From a checkpoint of a small mixture-of-experts model trained on Wikipedia: a variant of Muon for the experts.
Below are experts of layer 5 (counted from 0) of a mixture-of-experts language model. Rows are named router (the router's row for the expert), gate (a neuron's input weights, with its number), up (a neuron's input weights, with its number) and show model dimensions 0-255. Each number is 128 + 32 x the weight over its row's rms, rounded and kept within 0 to 255.
Before each expert's rows: "comes after" lists some tokens at least twice as common just before its tokens as in all text. This comes from a sample of Wikipedia text that the model never trained on. Tokens count by the router's weight.

# expert 2
comes after: "\n", ".", "==", " =", ")", " =="
router [ 99 115 168  80 137 115 146 111 111 113  91 166 123 151 123 132  94 131 149 118  61 124  90 136 184 134 128  79  79 130 112 164 116 148 100 121 129 144 134 128 145 113 143 115 149  59  76 137 188 107  90 174 137 141 153 137 132 151 154 117  95 122 112 131 138 109  58 115  37  87 155 187  68 113 143 139 117  97  90 140 123  73 113 125 101  68 117 100 162 143 141 147 157 127 193 217  90 134 136 114 108  87 145 123  99 136 110  32 115  94 143 145 140  94 160  95 146 213 117 150 225 130 131 143 129 153 136 143 154 146 129 157 204 133 111 171 134 150  85 185 118 153  83 132 135  63 121  97 128 168  91 163  95 136 134 134 118 161 133 145 108 192 121  99 110  79 152 136 130 125 126 132 145 166  94 137 152 117 127 194 148 125  76 211 140 155 193 152 101 109  81 119 123 108  93 105 114 109 104 147 136 131 174 166 185 117 120 186  82  97  82 112 157  58 136 164 133  98 178 127 101 140 140  96 122  82 153 118 162 123  76 155 122 120 159 145 174 150 127 131 132 143 151 135 154 171 105 131 158  76 170 123 105 120 199 118]
gate7 [149 138 110 177 144  63 152  95 147 109  90 128 123 175  61 148 134 103 162  86 128 141 177 123 101 118  60 127 134 109  84 188 138 106 162 112 103 139 139 106 138  96 134 166 168  72 128 137 146 126 108 128  92 140  89  38 134 133  91 110 171 107  73 193 136 127 195 104 133 198 132 121 107 126 117 129  93 114 137 101  64  80 139 147 158 123 173 133  66 159 150 108  93 106 104 136 104 133 111  97  99 158 130 105 142 137 118 173 133  79 126 173 105 140 142  66  57 142 141 115 135 124 119 168 109 155 115 148 109 191 102 172 139 109 171 117 168  58 143 133  89 174  88 157 127 120  90 119 103 108 121 131  66 192 139 162 130 116 120  82  59 141 144 140 135 111 140 112 102 110 141 155 116 122  66 129 145 121  89 159 146  76  96 122 124 118 159 118 220 181  77 111 143  99 151 106 131 141 194 136 139 195  96  98 168 140 106  51  63  89 165 133 150 116 147 131 211 143 114 136 119 113 160 144 138 172 157 139 148 128  59  75  78 131 153 141 152 125 117 142 103 105 123 149 158 141 111  77  93 152 173 134 120 103 142 164]
up7 [143 101 118 124 108 152 133 134 114 141 160 123 130 128 104 180 131 115 124 179 166  77 155 179 132 123  88 154 170  98  87 147 142 145  78  98 125  77 143 179 148 124 137 129  98 115 200 168  79 133 107 168  90 145 153 135  84 163  83 136 157 106 151 154 118 155 193 144 129  64  56 141 146 197 173 161 125 111 184 130 106  51 149 148  76 135 170 174 129 122 117 135  82 106 168 129 131 156  90 195  83 161 136  84 117 135 103  88 135 156 163 131 174 119  69 105 140  96 137 164 134  98 138 150 117 129 192 110  99  89 116 122  85 120 139 168 108 115  68 139 104  96 127 131 205  90 191 125 148 193 149 114 115 139  90 107 170 133 105 126 154  91 135 118 156  95 153 191 129 113 196  63 135 153 143 112 156 134 157 121 153 129 128  89 107 104 154  88 215  89 133  84 143 207  75 151 144 166  94  53  97 143  86 126 130 134 108 133 153 203 121 129 110 168 162 134 170 118 116 122 153 163 129 156 178  76 165  92 121 117  80 144 165 113 137 128 110  85 143 137  86 113 136 117 189 130 144 136 147  93 108 125 139 141 135 107]

# expert 7
comes after: "\n", " ", " 0", ")", " is", " 1"
router [137 164 107 121 151 158 109  98 114 123 113 143 118 185 153 112 145 119 128 115 133  99 148 163 225 184  96  73 108  96 104 127 118 129 133 106 183 146 136 133 131  98 134  86 118 128 114 143 104  75 115  18 107 126  98 111 164 131 160 120 148 179 142 148 122  76 171 126 105 112  65 138  89  99  96 109 110 125 111 132  88 118 193 121 102 164 116 131 129  94 173 111 111 129 184 142  50  78  79  97 113 129 155 124 149 140 133 166 117 184  83 131 119 156  95 119 140 160 135 157 128 148 128 119  49 179 163 111 147 119 139 114 116 138 154 103 194 139 173 121 106  83 135  82 165 129 124  52 135 161  69 115 160 108 173 108 119  74 128 183 166 110  68 150 126 142 105  92 181  74  93  72 107 117  94 135 127 168 102 102 138  68 144 122 201 171 127 198 124 109 114 138 121  95 127 145 134 129 134 153 164 122 138 101 143 115  78 145 148 152 124 100 167 117 146  98  93 210  51 112 175 134 164  89 145 103 129  95 160 113 168 102 142 127  99 130 128 109 211 116 140 110 161 123 109 141  84 141 114 106 114  94  39 132  88 127]
gate7 [154 128  91  95  83 105 139  80 122 103  62 118 100 119 106 169 143 181 112 103  84  99 147 146 172 142 214 134 139 204 142 151  56 167 106 138 152 148 159 143 166 158  86 122 133 125 112 181 128 133 101 162  80  74 103 114 165 105 175 146  87 135 132 184  67 138 190 108 124 107 164  89  99  94  93 148  97 105 110 152  73 168 127 154 149  67  60 129  91  94 129 191 191 139 152 171 122  70 105 123 110 131 148 129 154 135 104  83 142  93  53 126 199 133 129 161 144 108 118 118 153 107  94 125 187 159 162 159 153  88 191 104 150  73 175 144  99  95 102 143 179 125 142 103 180  82 151 112  97 115 129 171 120 148  94  87 142  83 166 118 141 104 148  71 141 152  75 130 140 150 159 120 138  98  72 116 113 147 174 129 102 127 125 145 149 129  71  97 153 152  70 152 148 164  93 135 136  87 131 164 167 133 123 110 145 160 157 101 140  88 115 140 177 103 106 131 154  96 109 117 143 167 126 151 105 133 137 112  92 123 119 145 129 131 170  66  67 141 162  97 127 113 170 160 136 141  86  83 160 147  89  98 113 192 150 120]
up7 [147  97  46 107 199 148 132 126 123  68 126 142 115 172 161 134 125  59 154 109 144 139 117 191 145  75 158 124 126 148 140  65 107 126 157 129  83 140 107 103 134 162 144 144 155 112  54  97 148  79  91 106 123 174 108 102 129 144 121 152  96 110 109 113 193 129 141 126 119 140 136 129 142 166 109 144 137 203 161 112 148  67 150 148 175 121 175 172  99 110  94 112 155 107 124 169 111 103  70 136 113 124 138 154 146 127 148 143 139 153 102 167 168 113 101 189 136 140  79 133 161 162 203 107 139 150 151 134  98 135  94 157 184 144 133  81 157 150 156  93 107 136  75  55 140  81 102 139 137 117 172 120  84 148 200 139 108 100 139 135  75  84 150 154 190 177 101 118 119 159 140  58 114 148 104 131 119 166 169 105  97 130 147 158 190  93 131  81 129 139  92 104 129  88 122 111 163 117  83 165 103 120 124 133  72 144 157 146 116 116 117 160 130 153 156  98 101  79 143  66 159 164 124 171 105 110 133 193 165 170 160 117 184 129  96 125 172 194 123 171  78 187 129 186 134 134 157 149 107 122 135 191 188 159 123  96]

# expert 3
comes after: "\n", " of", " in", "s", "ed", " at"
router [140 123 142 157  77 206 156 136 149 192 147 157 149 165 133 104 131 115 133 130 165  95 127 145 165 105 152 128 149 155 149 127 136  74 203 109 111 163  91 153 157 156 169  81 156 177 147  62  81 121 204 127 188  61 133 133 101 196  72 131 107 106 177 133 112  99 138 130 158 172 153  74 170 191 197 140  81 116  84 150 148 182 141 145  69 136 129 136 156 134 124 118 159 170 132 177 121 105 149 113  85 108 148 131 127 104 133 132 126 127 106 164  91 196 184 118 161 149 161 133 140  44 112 123 126 123 124  90 109 117 135 127 123 168 141 142 117 129 135 157 153 104 157  67 134 162 100 105 148  99 113 125 106 138  87 138  97 115 110  96 140 158 125 127 201 146 165 110 141 181 144 192 119 137 122 115 118 122 137  78  99  83 148 111 177 130 165 131 116  68 141 128 127  73 156 179 106 119 151 145 111 101 145 141  85 147 124 117 154  56 139 177 142 164  92  69  88  96 130 157 170 159 102 190  94 168 107 151  92 163 131 162  97 101 115 174  98 124  92  97 142  44 153 150 118 144 158  99 115 126  89 112 105  81 145 188]
gate8 [103 119 106 120 105 209 113  92  99 112 130 156 211 104  91  82 135 113 206 107 150  80 108  85  68  84 120 116 103  99  83 103 127 149 167 114 150 131 180 140  98  97 128 153 131 107 163 143 162 126 119  70 135 142 147 132 134 123 123 149 110  95 148 144 159 169  77  93 138 103  96 142 203  75 155 152 140 123 159 148 151 108 148  89  93 148 152 178 102 108 133 141 148  99 128  84  72  94 158 129 116 124  95 102 123 166 136  56 135 142 125 147 153 141 135 143 164  95 104  70 165 161 130 122 105 135 110 139 115 177 116 158 103 112 128  80 146 126 179 152 171 113 131  65 152 115 204 130  49 114 155 207 125  98 145 108 143 112  71 115 124 157 112 190 105 115 111 168 142 151  86  71 139  77  76  94  88 139 126 138  76  86 148 121 141 168  94 156  67 106 136 139  67 176 120 164 133 147  90 136 127 131 138  96 166  88  78 155 141 128 222 137 114 172 127 163  54 150 182 151 139 124 163 124 138 147 106  55  96 179 139 130 173 101 135 140 113 164 112 119 155 136 156 130 131 155 134 125  54 134 153  99 117 106 170 145]
up8 [ 91  97 139 136 145 181 109 116 164  96 113 132 169  67 180 150 118 127 219 158 114 113 122 130 144 119 109  72 112  81 103 123 150 101 117 138 146 134 123 111  88 175  96 149 114 120 122  98 147 113  77 102 103  96  98 144 122 109 108  91 133  62 133 134 128  94 107 173  98 191 108  55 138  83  82  66 212 119 122 146 153 133 126 199 154  86 146 191 155 149 100 131 131 112  46 106 133 133 172 162 119  57  84 185  87 130 126 109 154 131  96 116 117 140 162 107 120 171 178 111 105  88 112 168 137 139 137 152 143  46  69 139 119 120  57 120 121 187 130  92 135 149 136 129 176 199 110 147 123 112 113 110 112 146 155 173 183  96 125 151 139 102 159 112 134 158 110  35 116 122 112 167 171  91 133  90 141  83 128 160 132  66 151 135 123 122 148 139 141 135 150 161 128  86 143 110 109  96 156  94 113  76 130 144 131 145  69  86 120 194 136 141  72 146 170 117  99 114 145 181  87 106 115 174 102  97 160 114 167 122 118 145 189 171 136 129 138 128 111 123 133 151 131 131 107 131 114  36  91  91  95 160  97 126 132 145]

# expert 11
comes after: " |", "|", ":", ";", " /", " $"
router [166 209 147 153 137 104 104 147 134 156 117 101 131 117 100  85 165 165 120  81 129  83 100 128 120 155  85  73 108 101 125 109 109 132 142  81 129  91 151 139 138 197 167 162 126 111 157 104 165  83 168 148 120  85 161 241 119 107  94 180 142 123 188 177 155 152 164 123 139 120 168  97 144 162 158  95  94 157  87 109 138 138 193 108  98 170 126 144 159 107 142 120 194  91 139  93 123 170 164 213 138 116  73 124 149 147 157 122 194 152 118 105 101 139 141 152 157 134 119 120 152 137 114 114 107 104  78 187 132 110 131  99 111 200 185 100  78 175 201  90 175  98  81 137  98 117 126 142 116 131 161 116 117  86 110 149 134 113 162  67 168 144 150 203 157 121  99 171 104 130 136 104 102  70 137 128 106 142 106 131  88 121 206  90 179 189 167 155 155 149 141 156 112  98  99  97 134 138  54 106  84 123 180 132 135 170 150 147  85 121 169 134 133 130 136 112 125 175 161 116 158 129 165 163 142 174 114 125  95 101 137 162 138 131 138 188 112 162 149 114 109 152 100 113 166 113 125  94 190 118 119  98 128 106 128 105]
gate7 [149 128  93 114 155  89  82 173 133 176 151 146 112 123 122 126 114 136 139 137 119 185 164 183 119 129 132 150  93 142 123  88 124 174 132 118 136 112  88 152 155 150 162 101 117 114 147  71 119 152 181 145 143 160 177  92  69 170 172 107 156 141 129  58 129 128  60  94  98 164 137 162 138 202  98 186 146  81 119  98 110 154 127 142 153 177 166 136 148  83  94  51 126 170 139 155 103 188  73 150 109 144 116 151 118 109 194 102 132 113  90 103 160 139 115 172 134 142 121 159 134 170 121  98  79 169 138 130  56 108 122 103 138 186 174 130 114 117 125 159 169 150 123 158  88 140 124 103  74 125  88 145 139 154 123 154  78 169 108  84 190 159 171  83 157 102 143 139 119 157 219 165 148  73 123 116 117 136 126 137 119  86 173 177 171 134 196  77 113 165 118 120 142  90 148 130 138 146  95 167  99 102 128 153 149 198 144 142  69 135 146 167 139  79 128 143  95 108 104  69 114  99 101 173 139  99 139  85 125 104 193 146 149 123 132 186 108 161 160 108 135 119  82 112 131 187 102 172 172  91 117 102 146 142 189 106]
up7 [170 170 151 153  72  93 160 194  96  74 144 135  71 135 104 119 141 107 183 174 116 153 104 180 130 206  67  50 201  54 116 120  95 143 117 148 133 139 172 144  83 149 102 115 145 140 107 104 118 125 134  81 134 110 126 104 152  96 132 136 150 159 139 133 137 148 101 100  97 145 141 143 123 162 143 115 179 122 111 122  66 129 111 113 145 119 115  88 144 129 144 212 147 128 180 126  84  96 131 151 120  86 123  81  98 179 127 180 164  92 127 144 119 112 142 138 111 160 167 108 148 100 109 132 103 137 161 133 102 108 128 117 108 112 140  93 139 170 131 119 185 105  53 120 212  84 144  51 154 145 174 123  97 112  83  92 109  73 162 120 121 114 161 125 152 123 154 165 148 132 142 150 135 136 148 125 118 192  73 119 145 114  53 105 161 124 147 102 119 103 103  76 114 123  86 190 122 173 176  95 189 131 155 133 126 116 224 138 138  96  83 152  97  81 191 148 109 101 163 152  95 135 119  85 158 135 153 123 171 148  92 108  59 168 140 131 118 140 118 105 103  69 130 100 158 175  80 158 140 164 111 139 159 130 164 126]